Weights of a small mixture-of-experts language model, trained from scratch on English Wikipedia: width 384.
Below are experts of layer 3 (counted from 0) of a mixture-of-experts language model. Rows are named router (the router's row for the expert), gate (a neuron's input weights, with its number), up (a neuron's input weights, with its number) and show model dimensions 0-95. Each number is 128 + 24 x the weight over its row's rms, rounded and kept within 0 to 255. Numbers have three digits each.
After each expert's rows: a language model's description of what the expert responds to. This comes from a sample of Wikipedia text that the model never trained on.

# expert 7
router:141104158111121118134086096116175085104136146109182097098090142128120120054154183142143110122099107105102125146111134101130123140097134141099150115075125141130129145100157114113121101169141087118098162111130155139117134136110135148093150123141102125146118134138146104131104130140113130104
gate0:114153126118162125130181094135144141133136135145152135127157109186114098139112122113164142123148129135155119125161112164101129117115160100129143107166149128152155113121111098115116146148113135143156148128192094086101119091129127127165082124162162151166158128091098130156128113137141120146
up0:129073130163101151123127169126144123118133099119120145172091129086127095105140161123102118148117075122120117126106125172147154128126143157148168159106156136172106134078157148103117091111104108152086144121162100163158120146089096123126163140136102142070128150151121128105116157085086123137
It responds to: Word-initial fragments

# expert 36
router:124109111137069133127124109159138157126127138104097141138145110133117141110119129135089111104142114092157096118148149145116111119105127126142116128126131142121100108077113110097156123139159141172131097153118098082157122131137120168188140136112152123097194145138124118142122134174152143157
gate0:137090090138120132200146175142087095124158136111123100112134088156117107134118143150096153132118118138098148120113094122120102154102068135108164159129166142127102142098161128098167114099153136146159176090163162126123123139151146134152174144120164165106104122064127155076099132169109118133
up0:132108103150081156170140146141084111112121133135105072112154125157137121120139162131100107144129144125120151129107081147130084123123094135173150131116177140130118144105125115117143078078137135148161157110156150133127115143164146141128123158132151159112086127043137125104131156128136090142
It responds to: Commas and colons

# expert 10
router:116109036126100141147097153157112114134145101153122131146090167131182076110150119153144091125150137131106132168131165098114137144165105137087063117090154127127093131124150090158126116181127153085161108151149090149106147144121109107117115141139182131122106135173138160132134088137145132139
gate0:084120086143128106122086105150136143160167137127154133120116109146185088129091112125119128153139142139144135128129145137096100128118122169103131134137126121122145127145140156148141108139130138139120169167113134138099149133139129097132142070112103151117131075101138167089098170113156146085
up0:123144151136108112131126112134118106131145176102108141130123130126146123120155146138079128131106154142166127143135090122127148155131140076117103107146130075135159102149138160174118114115101161168128123077122115141129131109112101150175158075168149145160087145091159085176127095112108137155
It responds to: Mid-word pieces after initials

# expert 28
router:154117137120153140100129135133135105134116151091157118122184082122090145129121126148153083124155142145122115120136125197083150140119146079157156167156137111119135109143145086116139146140119159177114117126150110131134119107153107101160141127145115182141123133109110118149099170142107154148
gate0:171120124113117152161106111114116094087160134134106114116129107140119101148132136084066107167151125102119133132121134103164126123145104108144104150131102107131133115133130165109096125144120123138174128104130100107138143096162129098167151051123122157105112143104132144104132141133128131119
up0:127112155123142117177117085112121080159103129155132120147194144103121128149140114079142128162082108143148123106128168116125096099131129141155133147104133095083135120110115147144113101124147119138109121131147146148143125114102149143104135144173145144128082110123155136119147140125122114160
It responds to: List-item dashes

# expert 24
router:126140148094145144155152103170131122134136156142131137156131138121099145134109185110099078137135099135114093130106103060128101105179100137114089125127114116152155114103172140128152116143087089117094172117156073105135114092151101165124149135132162144098128114127142131091155092091105107114
gate0:130117113146153100084131117128122142130145112089137179141125126081089105149141187137164154141108163167105106139123100116150159133117160145144113121156108141111149109127127115070134144133139117151113162105113168147101153102157157109143140130145171121166122132125099145126156083123144131127
up0:103077118094178129137144119106116134133123153117138143088111121101169124126135121146164147077077113131119123179129129137112149134098153110167103134153147151158167120083131088133069124116164122132099137128130129112112164136141121101151126164135142125110137153095179132151092101127123114088
It responds to: Table cell separators

# expert 4
router:114107153087102145117121112126124096169144150101156127148083106151119086121160153180147143156142128122146122129116122081151149151095143114083135139122144151135101199139141143119113157132143159092119131118128141143137140025081153133144132159101084113153118152129158107112145111133137116134
gate0:106151097113123100151131151190130171139135115127105093125112138194096120098133140081100131079139186104134138177108164153150110134110149116092127125123112190140129097103166146127173118135102135124154124127121122117145159102138084148097158081130108123094098161163129155063119106077156157070
up0:146134145168144120127104126150113093112147120089104113075173121124129113148136133148130131121151124158152074093118124118108124175167100132135169129129142109094116072107141106167101120098104149095108091125115164096101098146123165105134162094150202158141132130119115105165145130149139136145
It responds to: Proper-noun and adjective starts

# expert 13
router:135072135109127110121123151153137145131121158169186194151123087086150141108159091118151085131137127131144196097123108140162126159134127105114096183135158141121149101107103098151152161117109109171111124131088130167094124115117132176127073136135104131100101097115115102156149116136151138110
gate0:092128118095164108128147150136107115130145103099140101110127124119123119120128099102125074143142138118160146124126067155142078110150116121111090116139142132127114106137129120131134156172160106141158138160126158125133117102155195157130079149139127100124087133140205127123087140130154127144
up0:149119106111148176129148114108157072151134162118100145147109149182130163118145135129112173121146145132127143154102161171076126158081163118128123149120147150110117139146134110134127114098138199113097112112147106147113129114130094150134150144168142098144106118132172139109143119160196160143
It responds to: Name-internal syllables

# expert 29
router:090153160134135159191153131089105139144120127159154152108101123108115124115099086128124146147127136113153100113133078120140139130125161133146131172157131181147140121130149129116133124133133117142194164093166128123146129115108131115100096157113177159121123146098098132094113159079093148144
gate0:113116081133137185148130146137126173101160153078141150124109123132098135110134144084147131148084135102140162129139158127127118107105125124152162135129124125115100100123081128148131145160105146146140147143114139152120121118107106128160078121093151134117097162113132094134134132130123128131
up0:130098120114121163131093116107145146107133124090156179131140152128108150125168124143132120150115118122123156125135132157108087111105167152160132137120117159133116104098137128138140111148126154100170168160101139108168171104151157119123109117109132105132111145115125085142157125127125148095
It responds to: Sports biography, place names

# expert 11
router:133141126126113131105123138127095115147100115122115144101097156146140127137121091147113102104151127108143165100147143123120171143123106150105103135136122143153095177155124184131135164133092148135172088114133163130117101139083150137085146120124106107088189128134113154112123168088111113101
gate0:128131080121158116100164123145166138127093139146100153165107119154126142108110138055144113107138121138132140137163076089144194109134130099121144116121101121141145111130108115144145120121120133167149129114132137170125086149148105122080100122151125126144134157146131200114119132132115161162
up0:116121109100140109098132130161154113138068152158130126144115130129131156106133071111124091119140116151133155115146078134135156130107149111127109104107117095117151146131139136136141135129154143151125138131138143124129128167100129123150115125100105157092121127120139139123091151116081140112
It responds to: Acronym and caps pieces

# expert 26
router:167157122100138083085148101090169141114146125156130169107100065118141135162163138067136124135123140136124155170142136095142133086126151139134200110156123118143090098118109108116118184096124138105120116093127123136154122157148116080108092149102103075121140134122136134137124152135117162123
gate0:123130134119095128153118148143131088110178119111131138130147126118144127125118123153154129139107069126140142137128118099091120142135122123114135128111125152120106116128102122087119151155139158144112140139116116115087125125184155125143153067150166093137156108157153155176099149158130130179
up0:127130138110138108109127153143158138106105131118098058127080133127152149145168118127125109101143069116121110119129130143136133122054110155153124097181099112156128152116098136159117107139073104147131131117176108123100143104152119142141141134120144099129128120145147127126139168103115119100
It responds to: Inner pieces of foreign names

# expert 34
router:131130142119161152162108141137190082146105104157125148116107128114110172149121110150131135149170104120140110137112094127161113126099135174132118169141125150170116131111173135138160117085123074124126159086149129155110110097102115129098095132151081129110116099123132107121150139128130135123
gate0:150117121147169083139110136127164084122106108103144142137133141124132154135138177119132098135118172097138179116089140118137136121150149122070120111152119115124109166108120126145154125091127153142191133140163106103149112121114133122137104069131089075091139122136128170133150141172137113124
up0:125198114161113120136162132104137147197116147164151178140144129131124117094144084107146156136145121187143133147143155124161146135102144068171093101137126117102130111155156123148123181142143152129110082139114165120123148093136136101088155138144184139128116187129138140106137107111152163119
It responds to: Proper names in tables

# expert 32
router:105104150074112087158158126147135109127094115136129118111112122105158106105120112146165118158127097134157111122137120154152112118127117129094103116154147175129154123128139129154152114136152073112116126143122138103132128083158149124132111168130119158125127115123157111068111045128107105092
gate0:136092075090143113150105140156165171135093132149132131092126129103149099114111138154163118122140121164154148105102139120130152108155125140109106121111135158116112138169133136099186123162109126146163124151127117116126157117090132118163102113129139175103143096153134175136101121131148126167
up0:171134133097147175157093138171177136087141122091112152090171120126107122118163097105200131140131135118109134117103069147131138091171120155109119112095144120114143148122141091102129119138173108138141132116128140108152099112130120104168144103132097121170103121153167094084082144171143126129
It responds to: Capitals after brackets or quotes

# expert 17
router:148111093158165117100138114144142099110110114104122155160174155168124143095109106098125173143097127100122136113122130132139144121069135146154141122144128117082151128114127151105090113068134127094167075141152135118147124154118099159139153089098114127142094141171138160142147147140130140090
gate0:102117127080109138141139095110127164130088122126131116145129098162111187080108119103139121121154152119112109092144130141170155150135129111121122160110128090132118150120107091148128076169111105099096092155114137120121135180146124100130102108151136097169125158128126147149108139098091113132
up0:170127124127068115092122114123133108143091143112144109071102154117148128097112125128151120116132139068145125128146126111147159155145127105097140131102135136133144128159169123174122059173128121145068104143086158095134146112142128115145150139139117081180143146122141108107138172102111108123
It responds to: Word-final pieces, common nouns

# expert 5
router:086121164142142130111089162169140155158092114118130114113138117140119113143162124136105119146108119163161153113121153142117157162119096122095130148119113140104143166090133101093159147144111173135101092136109118129111139105100127107132143125123126146144125113140151176118144153108120096111
gate0:137129074134078128219111135107098111158172138083163139114094146132136117162164112136119110084085112090118085161159093136154113148113120109146111112161121153139121103143152135160135120127125095094149089107141144119155111133125129132146127144152141090132168101168105097098138136144106195095
up0:100123147192121098169107115104083103116138142133147113161127136086104151147151102107104139104099116136126082129160136111149138169149080096139139081148142133129111131175136126116154096137151121086129091106124141122150108154117130117134167122125148125117126113154136103085092102125104113145
It responds to: Sentence-ending periods

# expert 30
router:128136103104124121144093141081115143107092124195111124171134143103110173110131089153145119107138085126118155131117096187128170088099177114163105159131145140158125115105124099126138123169114106178101146153126142155116106111135142135127124140133150123141146149133122091170104130126130119187
gate0:132095127130114107122161106117118130067110143074091107136113156118118116133136179146124112131087116146152164097099132163078074082144107154148114144105128082105113108130169129119124149140116158112130093152172102150142142094108089096151130104149135149113151130122115124102122151071075166151
up0:128162109155150109162138125143088153161119113144143107140147151104156116142136151105137141138068145122138138171070135120141158128158129094114141181132131154140138130121129142121123154124164145172140162110108117123120118168146167135090104051092108153119163114138109079166152109183185115102
It responds to: Capitalized word starts, titles

# expert 8
router:090160109099098114121149152140149103143133075116155099146108109102135153166109133138135147125118151149124161102120125135147139101148151166140107104105162093100118079121096112164120102151109110117116104158144098139151142158157123120174166109154156171171127122108137133070126125112134103103
gate0:119123123121137102115137140121132085107131142108116132154140124126113065108126172142149118132124149119099116144094060153080125154108113161103110140136133136099139104128140185097166155111135130138109127125135118123105121159121128106143169087158142129170162125151115140126166116116141137138
up0:117134168118152135176149121130129163153110114117117103092113129110127113145144101125125153123108118133164160128179187140113132137163132074139180129085151146147122150134129099141118130118152132142122157165102149142117171118136132090116088099121129120129130142120097101138071160143108133110
It responds to: Section breaks and articles

# expert 12
router:088160153138095087130141110089121122115095146112102155128155087097083098139139171092100174120133172129108120130155135151101178128135135059164162114156106149132082137161117158136123144103159112180096122145104136138138119170131112112123121145079133109127132118119129137130154170142130098176
gate0:147133165113121116129155136154132174130122124131114122147103136109100111142120152152116112138101136192182124138134145131147110154162135147123173142136135125135101094155161169084183136079139143120136162124132106129128110110093130095168102099121155126142160116108145101150102115134126141128
up0:081157137130134127123097133114101100105121125122089126156105089129111151132130125161130141123149092124130177082136127114121120135149160154140092107127144124108147106161118108141127115098124117163155159097098143108110087116171138132107107151113113102115095153173128119162138132137135094127
It responds to: Word-final suffixes

# expert 33
router:145146129124116095134134147130155127116097145161183178113080129146150166118119124095125118090123118139093122132117095135122108114131125126137137145091120108120154112179141139118124127107111155143100142145124152125138162161116130125135114127124103139131108129170138168135136203150138124143
gate0:128144093098143107163115155137127137147127121114136152143139126145112132136121116137095112110140159079135152133120118151111133126136121151074101144146135142183105117125138165174144129086074114163104157151172132104120167141123126116138126113094164114147127137172116116150130093108112177141
up0:138173093111107158166153191125145178093116124153167150130096138135141110133136147149157139150120126072138160110135100115144095129147117150120081156123135123163151103108114152131127186102114098121107190148130149112137152082091104121111161113143153109140091117110121128125089110108141109072
It responds to: Asian-language name syllables

# expert 39
router:116141121108196149101154117099091116138162163092151124125128132150156089151120142178126120117093123141126116137131146157110073106150128141163146117128129132127145147154092132129109135178150130135092158132140104102140145149117158125148127122131166197168140111124136104147144123155127120117
gate0:122148125106146119150102101077127111105125162108081131117054125153092130130109145116120100148126134090115153170091120092168131109148110100092114146132097140115090148162137097152095129124157117143084122105136083161129137168130135135124137085113147129088092103120146128123136126114094119163
up0:110095142146154097142097163125123113129123128121141137097143113134161108138119114157137141108092125123146130062173140154147127074100108109146099173151116159133133114134130144115141139125138122104133107147124183124117160165098163130143121165169096111124201101107127164151147154097103132129
It responds to: Lowercase stem pieces

# expert 16
router:173083082116186149125123125123133161140149128102157127133178123138156126120141154119178116125132137152142121120120144151122156151125089161099105139155153123101108111136111101140136103122147124126170100117118135115154156126163139106099108126134111090131153144154145187094105130125134146131
gate0:111128131132126100150100108160131145155116147116146118116094112115100111107112135086145129077125135135112161124177113173147116093147143131162106125111103142113117105094102137131110151161178089107146094135116124119162110104171114079109089138113130136125139148126131131102110125129111161104
up0:128123120160153162140121118136130077151125121104118122092133156158182145133139120173142120129120147123143094159108161106121101136127155108125132110156125157157142067131162131170121120159099192114101118131124105133115146174149105136151101132140136137090099136132126165137141165136122143158
It responds to: Comparative as and like